From a checkpoint of a small mixture-of-experts model trained on Wikipedia: a softmax router.
Below are experts of layer 4 (counted from 0) of a mixture-of-experts language model. Rows are named router (the router's row for the expert), gate (a neuron's input weights, with its number), up (a neuron's input weights, with its number), down (a neuron's output weights, with its number) and show model dimensions 192-239. Each number is 200 + 20 x the weight over its row's rms, rounded and kept within 0 to 999.
Before each expert's rows: "comes after" lists some tokens at least twice as common just before its tokens as in all text; "mostly gets" lists some tokens that are sent to it at least half of the time. This comes from a sample of Wikipedia text that the model never trained on. Tokens count by the router's weight.

# expert 41
comes after: " of", " in", " to", " for", " with", " on"
mostly gets: " the", " his", " The", "The", " her", " its"
router,180,194,161,157,185,191,186,190,203,208,202,223,192,169,236,222,216,219,213,182,201,195,168,213,179,213,192,195,247,195,205,192,185,182,191,203,207,220,208,221,199,221,206,207,185,198,173,192
gate0,210,185,180,194,204,246,205,201,220,216,206,194,174,175,215,223,212,178,201,190,222,223,194,203,182,201,195,199,192,202,199,189,227,197,183,245,227,202,206,196,202,199,211,222,166,188,214,186
up0,193,169,186,215,188,182,199,220,221,218,149,232,221,177,213,200,200,226,208,185,196,203,187,144,204,198,187,204,194,195,206,241,181,232,178,200,184,225,217,152,185,201,208,149,217,212,173,203
down0,203,178,210,167,215,229,236,239,204,202,179,217,208,241,206,205,234,184,230,204,189,208,220,219,191,200,187,191,193,195,202,161,210,226,219,193,194,224,188,206,239,185,205,212,190,191,226,204

# expert 11
comes after: " was", " is", " were", " to", " he", " be"
mostly gets: " became", " years", " been", " served", " him", " began"
router,193,215,194,183,190,239,191,215,167,214,199,193,170,161,227,206,214,209,224,187,175,179,180,225,182,228,175,223,207,190,190,184,222,189,214,210,199,214,208,207,176,203,169,196,204,211,194,234
gate0,190,231,218,198,210,164,190,218,232,214,135,208,198,157,167,199,198,194,194,199,215,164,224,183,175,190,165,204,199,199,212,196,191,183,164,216,183,227,200,186,204,202,222,188,203,192,210,160
up0,189,191,186,232,214,175,229,165,187,214,208,190,192,175,199,220,239,207,196,191,194,201,207,199,153,182,196,202,179,179,190,226,213,215,195,228,198,245,220,199,215,186,196,212,215,215,207,219
down0,201,228,221,209,155,236,133,213,214,215,202,213,216,224,203,197,216,194,192,200,203,216,198,196,188,191,210,215,176,165,186,183,249,194,208,192,183,218,206,190,220,201,213,213,184,217,174,189

# expert 5
comes after: ".", "–", ",", " (", "′", "°"
mostly gets: "2", "6", "5", "7", "8", "3"
router,211,190,181,154,206,195,189,218,181,201,179,195,190,165,215,186,181,214,216,198,180,173,175,190,199,208,202,187,228,174,158,201,223,199,200,208,227,246,234,218,200,220,149,197,195,200,171,222
gate0,212,237,211,196,186,191,198,200,173,184,170,176,174,205,193,218,239,170,199,227,214,182,215,191,197,212,187,182,200,167,193,206,186,205,205,176,170,181,204,199,210,201,192,180,200,208,181,162
up0,221,178,199,194,218,246,221,199,218,178,197,181,222,194,217,187,232,207,197,176,182,176,195,209,196,190,191,196,203,221,184,203,182,196,200,170,195,189,215,175,191,207,230,194,209,216,189,174
down0,197,192,197,171,207,179,213,184,180,206,231,206,183,190,213,227,154,189,185,193,208,181,202,187,210,193,210,183,194,187,217,195,187,198,186,196,203,215,197,199,164,224,229,156,186,175,180,174

# expert 46
comes after: " of", " in", " University", " Siege", " name", " at"
mostly gets: " of", " Of", "-", " Grand", " de", " the"
router,175,221,199,184,162,175,174,176,171,207,217,212,165,187,206,243,193,213,222,186,203,163,185,204,168,207,198,201,205,156,178,190,219,196,200,223,248,213,185,226,201,208,182,215,229,176,176,212
gate0,218,219,172,195,194,188,190,191,173,228,193,201,175,206,216,201,184,222,182,217,210,179,216,182,216,193,199,169,195,209,200,192,196,232,199,175,228,202,175,205,184,224,185,188,187,176,191,190
up0,222,212,180,207,156,202,196,197,198,181,216,190,198,193,219,225,197,206,216,171,196,200,191,219,164,188,198,178,185,177,197,189,242,189,205,205,178,191,198,185,225,208,216,195,196,201,224,171
down0,155,195,210,194,199,221,225,207,187,216,196,218,213,205,187,208,241,179,210,187,197,186,244,234,188,184,210,228,173,222,240,180,148,157,189,210,170,231,231,152,190,211,210,169,176,226,204,228

# expert 12
comes after: "\n", " |", ".", ")", " =", "=="
mostly gets: " was", "\n", " were", "ly", "\".", " been"
router,196,211,194,190,168,205,187,183,172,221,190,209,183,187,232,172,196,247,216,195,163,186,152,192,176,201,238,215,215,184,185,206,199,159,177,189,201,245,197,223,172,212,192,192,204,165,148,231
gate0,207,206,196,198,217,203,203,201,237,205,200,206,210,225,195,195,224,199,212,199,204,194,183,223,202,193,212,194,233,216,193,202,162,207,219,217,217,174,227,174,220,206,167,200,196,198,196,190
up0,214,178,196,201,179,205,201,181,222,241,169,182,172,188,190,236,209,187,182,214,206,214,227,216,190,216,208,165,208,198,179,198,194,210,198,240,209,204,199,222,211,181,204,212,234,222,219,209
down0,205,204,172,202,182,186,191,187,189,168,206,161,199,212,200,215,185,172,213,196,209,185,155,185,197,150,201,226,188,201,181,193,193,240,179,206,207,196,208,184,184,180,200,200,204,219,214,149

# expert 13
comes after: " the", ":", "|", " The", " by", "="
mostly gets: " Z", " World", " Mar", " Y", " John", " Q"
router,185,221,182,183,219,202,186,211,186,215,219,210,174,184,230,204,234,225,213,208,207,204,204,196,168,212,223,206,198,172,196,209,220,163,212,218,217,209,189,189,178,219,176,215,215,162,200,211
gate0,190,192,225,233,244,169,205,213,200,200,187,234,194,225,212,197,240,229,196,191,194,189,218,231,168,202,199,211,194,248,210,201,198,187,200,183,141,185,196,215,201,216,187,224,194,186,204,215
up0,172,190,226,177,183,184,206,196,229,163,194,192,188,251,204,176,199,200,181,223,213,194,219,169,224,178,231,191,214,222,198,188,212,186,224,214,209,195,189,196,212,219,224,221,187,213,229,202
down0,210,217,180,216,210,200,175,234,214,237,229,210,196,181,228,214,222,183,203,207,215,192,221,198,185,189,197,205,211,195,219,165,198,202,200,211,217,202,222,220,218,189,186,212,231,190,173,182

# expert 8
comes after: "\n", " |", "-", "|", ";", " 3"
mostly gets: " ", "th", " first", " second", " final", " First"
router,209,194,193,147,169,195,171,186,182,213,200,201,173,198,215,236,200,222,218,168,205,180,170,206,165,206,228,212,239,185,166,186,204,176,220,208,238,207,194,218,164,214,179,203,218,177,154,190
gate0,186,203,193,190,195,206,172,188,152,197,249,175,191,207,214,174,194,180,215,212,205,190,203,157,233,217,178,184,239,218,178,195,196,221,176,199,244,185,221,193,173,143,219,193,158,244,218,223
up0,220,208,216,183,172,198,206,193,179,226,186,199,186,151,212,234,189,211,170,218,203,211,202,233,211,201,247,209,219,198,222,198,190,206,208,178,189,196,202,196,195,204,199,184,226,211,172,184
down0,158,200,198,194,229,212,199,205,214,238,193,175,194,214,161,193,203,227,183,194,211,200,172,193,175,207,166,199,201,212,195,202,212,190,197,199,182,191,210,190,241,205,199,232,180,219,233,204

# expert 43
comes after: " |", " T", " New", " in", ")", " t"
mostly gets: "us", " York", " water", "iss", " air", " Europe"
router,219,229,189,219,226,230,203,211,185,195,173,194,163,186,234,213,225,208,209,192,174,205,183,221,159,199,182,218,214,196,201,243,182,156,227,221,222,211,180,198,207,205,206,179,227,179,184,200
gate0,228,185,205,216,216,197,197,200,206,201,206,180,174,204,193,180,184,196,212,151,165,181,188,188,230,223,207,224,206,186,205,204,205,195,240,188,212,198,169,184,195,204,216,212,183,211,194,188
up0,215,200,205,209,184,201,202,201,186,240,196,208,215,218,218,237,203,192,218,194,194,185,177,210,203,181,242,211,182,218,228,196,212,198,187,203,201,217,197,219,211,192,222,213,204,193,226,219
down0,194,172,181,184,224,199,165,182,187,163,229,192,163,183,194,207,189,201,207,212,193,213,217,211,201,198,220,178,207,223,209,191,192,202,208,206,184,205,201,217,164,199,183,220,249,210,189,226

# expert 28
comes after: " (", " \"", "-", ":", ";", "/"
mostly gets: " C", " S", " K", " G", " M", " J"
router,181,214,175,178,168,206,212,198,196,205,165,186,184,211,197,208,234,218,223,181,205,188,194,201,176,222,230,215,209,209,189,217,193,196,194,223,259,228,207,216,216,202,193,206,173,193,182,208
gate0,166,189,179,194,185,226,190,226,194,234,189,183,182,203,209,212,236,215,200,247,203,233,208,206,217,207,140,176,196,157,198,205,211,206,177,207,175,163,212,232,204,214,221,239,185,170,191,199
up0,203,200,197,205,223,169,183,181,166,188,205,187,191,213,166,191,203,195,178,171,210,194,211,233,191,217,161,211,212,197,255,201,210,228,180,168,200,224,210,197,171,160,208,207,202,218,210,200
down0,230,188,189,195,213,228,177,193,207,154,220,208,200,176,183,154,193,181,173,220,194,205,186,224,180,186,169,191,197,163,173,214,196,194,183,204,190,215,191,237,217,172,210,217,188,188,193,212

# expert 7
comes after: " |", "|", ";", ":", " (", " on"
mostly gets: " 6", " 3", " 2", " 1", " 5", " 4"
router,195,220,191,159,202,207,182,192,202,194,183,196,149,143,225,212,221,212,208,193,184,168,191,212,192,201,226,193,207,181,199,207,196,177,215,198,217,229,213,226,204,219,153,238,220,165,191,210
gate0,214,238,195,227,208,210,184,217,217,216,200,200,199,170,223,197,163,226,243,222,196,199,205,195,187,261,217,204,208,173,219,193,178,160,253,197,212,198,189,221,172,211,197,202,207,189,208,213
up0,197,201,180,206,192,229,184,214,180,175,209,211,239,197,210,231,207,224,205,219,199,191,218,210,214,239,220,205,215,218,220,168,202,185,235,153,229,206,197,181,200,208,197,209,179,205,212,210
down0,206,151,199,238,216,210,170,203,168,239,211,175,194,198,219,224,144,212,187,209,186,163,140,164,196,181,206,211,254,203,164,216,167,195,220,202,222,173,183,230,177,177,200,213,182,206,208,210

# expert 34
comes after: " a", " the", " and", " of", " an", " is"
mostly gets: " not", " f", " new", " most", " British", " more"
router,202,206,199,207,171,188,180,198,171,223,211,217,176,187,210,211,210,207,209,195,188,166,164,230,183,221,202,211,198,159,174,222,215,191,193,209,183,227,217,228,197,211,197,212,191,196,207,217
gate0,204,205,213,200,196,234,207,198,201,184,157,199,192,217,177,194,164,194,167,180,195,205,205,170,181,202,203,188,228,210,164,198,145,185,214,181,197,212,182,221,224,203,217,239,218,210,231,218
up0,180,227,215,191,192,213,198,213,231,225,187,206,204,188,222,252,198,195,198,183,191,182,181,179,205,183,151,196,216,227,218,156,169,209,205,152,230,198,170,184,212,202,169,183,174,253,217,187
down0,221,148,191,188,196,213,224,213,210,204,206,225,196,207,184,208,197,188,207,214,198,206,201,212,152,233,245,203,199,209,178,195,177,186,213,214,225,193,193,193,210,207,155,220,192,172,202,204

# expert 31
comes after: ".", "==", "\n", " |", " ==", ")"
mostly gets: "\n", "ib", "ih", " Pat", "\n\n", " Tour"
router,185,232,185,162,208,215,201,221,176,197,203,211,194,201,204,228,221,234,254,201,196,146,165,211,188,197,229,219,198,168,179,214,235,185,212,223,201,217,200,209,159,215,183,194,206,192,152,200
gate0,198,177,190,204,228,177,225,174,202,180,205,214,206,198,244,222,248,232,195,234,211,200,231,183,220,191,220,244,199,266,197,211,215,179,225,230,191,184,224,195,165,191,189,212,167,195,176,177
up0,158,189,210,173,206,200,188,220,198,190,160,211,192,205,196,201,184,187,209,228,188,204,199,198,192,205,193,173,191,177,211,202,196,196,181,152,203,210,200,196,221,182,202,175,190,238,188,190
down0,213,220,205,224,189,193,212,213,211,245,210,241,165,215,210,169,180,223,149,234,225,183,204,196,187,200,173,195,186,188,166,210,178,164,207,250,238,219,155,199,188,181,183,191,185,209,205,163

# expert 2
comes after: " ", ")", " 0", "%", "\"", " 1"
mostly gets: " |", "oph", "See", "\n ", " ====", " %"
router,178,203,191,171,192,208,191,204,191,207,164,217,172,149,208,187,203,208,212,175,183,184,209,216,175,207,227,219,199,176,176,199,185,160,207,207,228,222,221,211,188,206,141,201,216,202,178,207
gate0,221,190,207,181,192,190,176,192,226,211,198,182,226,194,202,174,199,210,212,202,210,208,172,196,174,197,188,170,175,188,208,206,215,156,242,200,228,188,195,193,238,181,214,202,220,160,214,229
up0,237,215,187,221,194,209,224,198,227,189,195,203,168,198,215,197,196,192,204,184,198,198,220,186,213,181,276,195,239,191,218,226,195,182,185,199,176,203,182,202,218,182,199,179,180,184,201,193
down0,182,238,192,192,188,219,173,163,193,216,225,212,228,192,187,195,229,173,204,201,159,173,220,181,197,205,198,223,218,217,199,193,247,159,206,210,184,193,204,222,214,195,165,184,200,220,240,208

# expert 0
comes after: "\n", "\n ", " \"", " such", "|---|---|---|", "|---|---|---|---|"
mostly gets: "|", "c", " d", " c", "ot", "oc"
router,207,196,205,164,204,218,212,172,188,209,193,219,174,185,182,200,226,207,211,189,181,169,198,200,162,206,208,207,198,184,204,224,186,171,210,224,224,222,197,217,169,195,183,209,191,187,182,223
gate0,173,210,198,220,209,203,204,193,217,225,181,213,217,224,180,226,242,202,161,204,202,174,213,210,223,199,195,215,231,200,196,229,181,216,199,211,138,225,185,209,220,188,196,191,192,199,181,211
up0,213,207,184,186,223,201,216,175,213,192,176,205,201,241,252,192,218,216,196,206,191,180,190,170,180,209,171,154,207,221,191,186,195,162,179,234,198,174,178,172,206,202,207,214,171,190,188,235
down0,239,193,245,205,169,188,236,185,189,192,212,195,202,211,185,226,195,167,233,215,187,193,146,201,181,198,210,200,218,182,194,211,176,202,191,172,237,205,190,184,207,204,197,169,183,210,223,134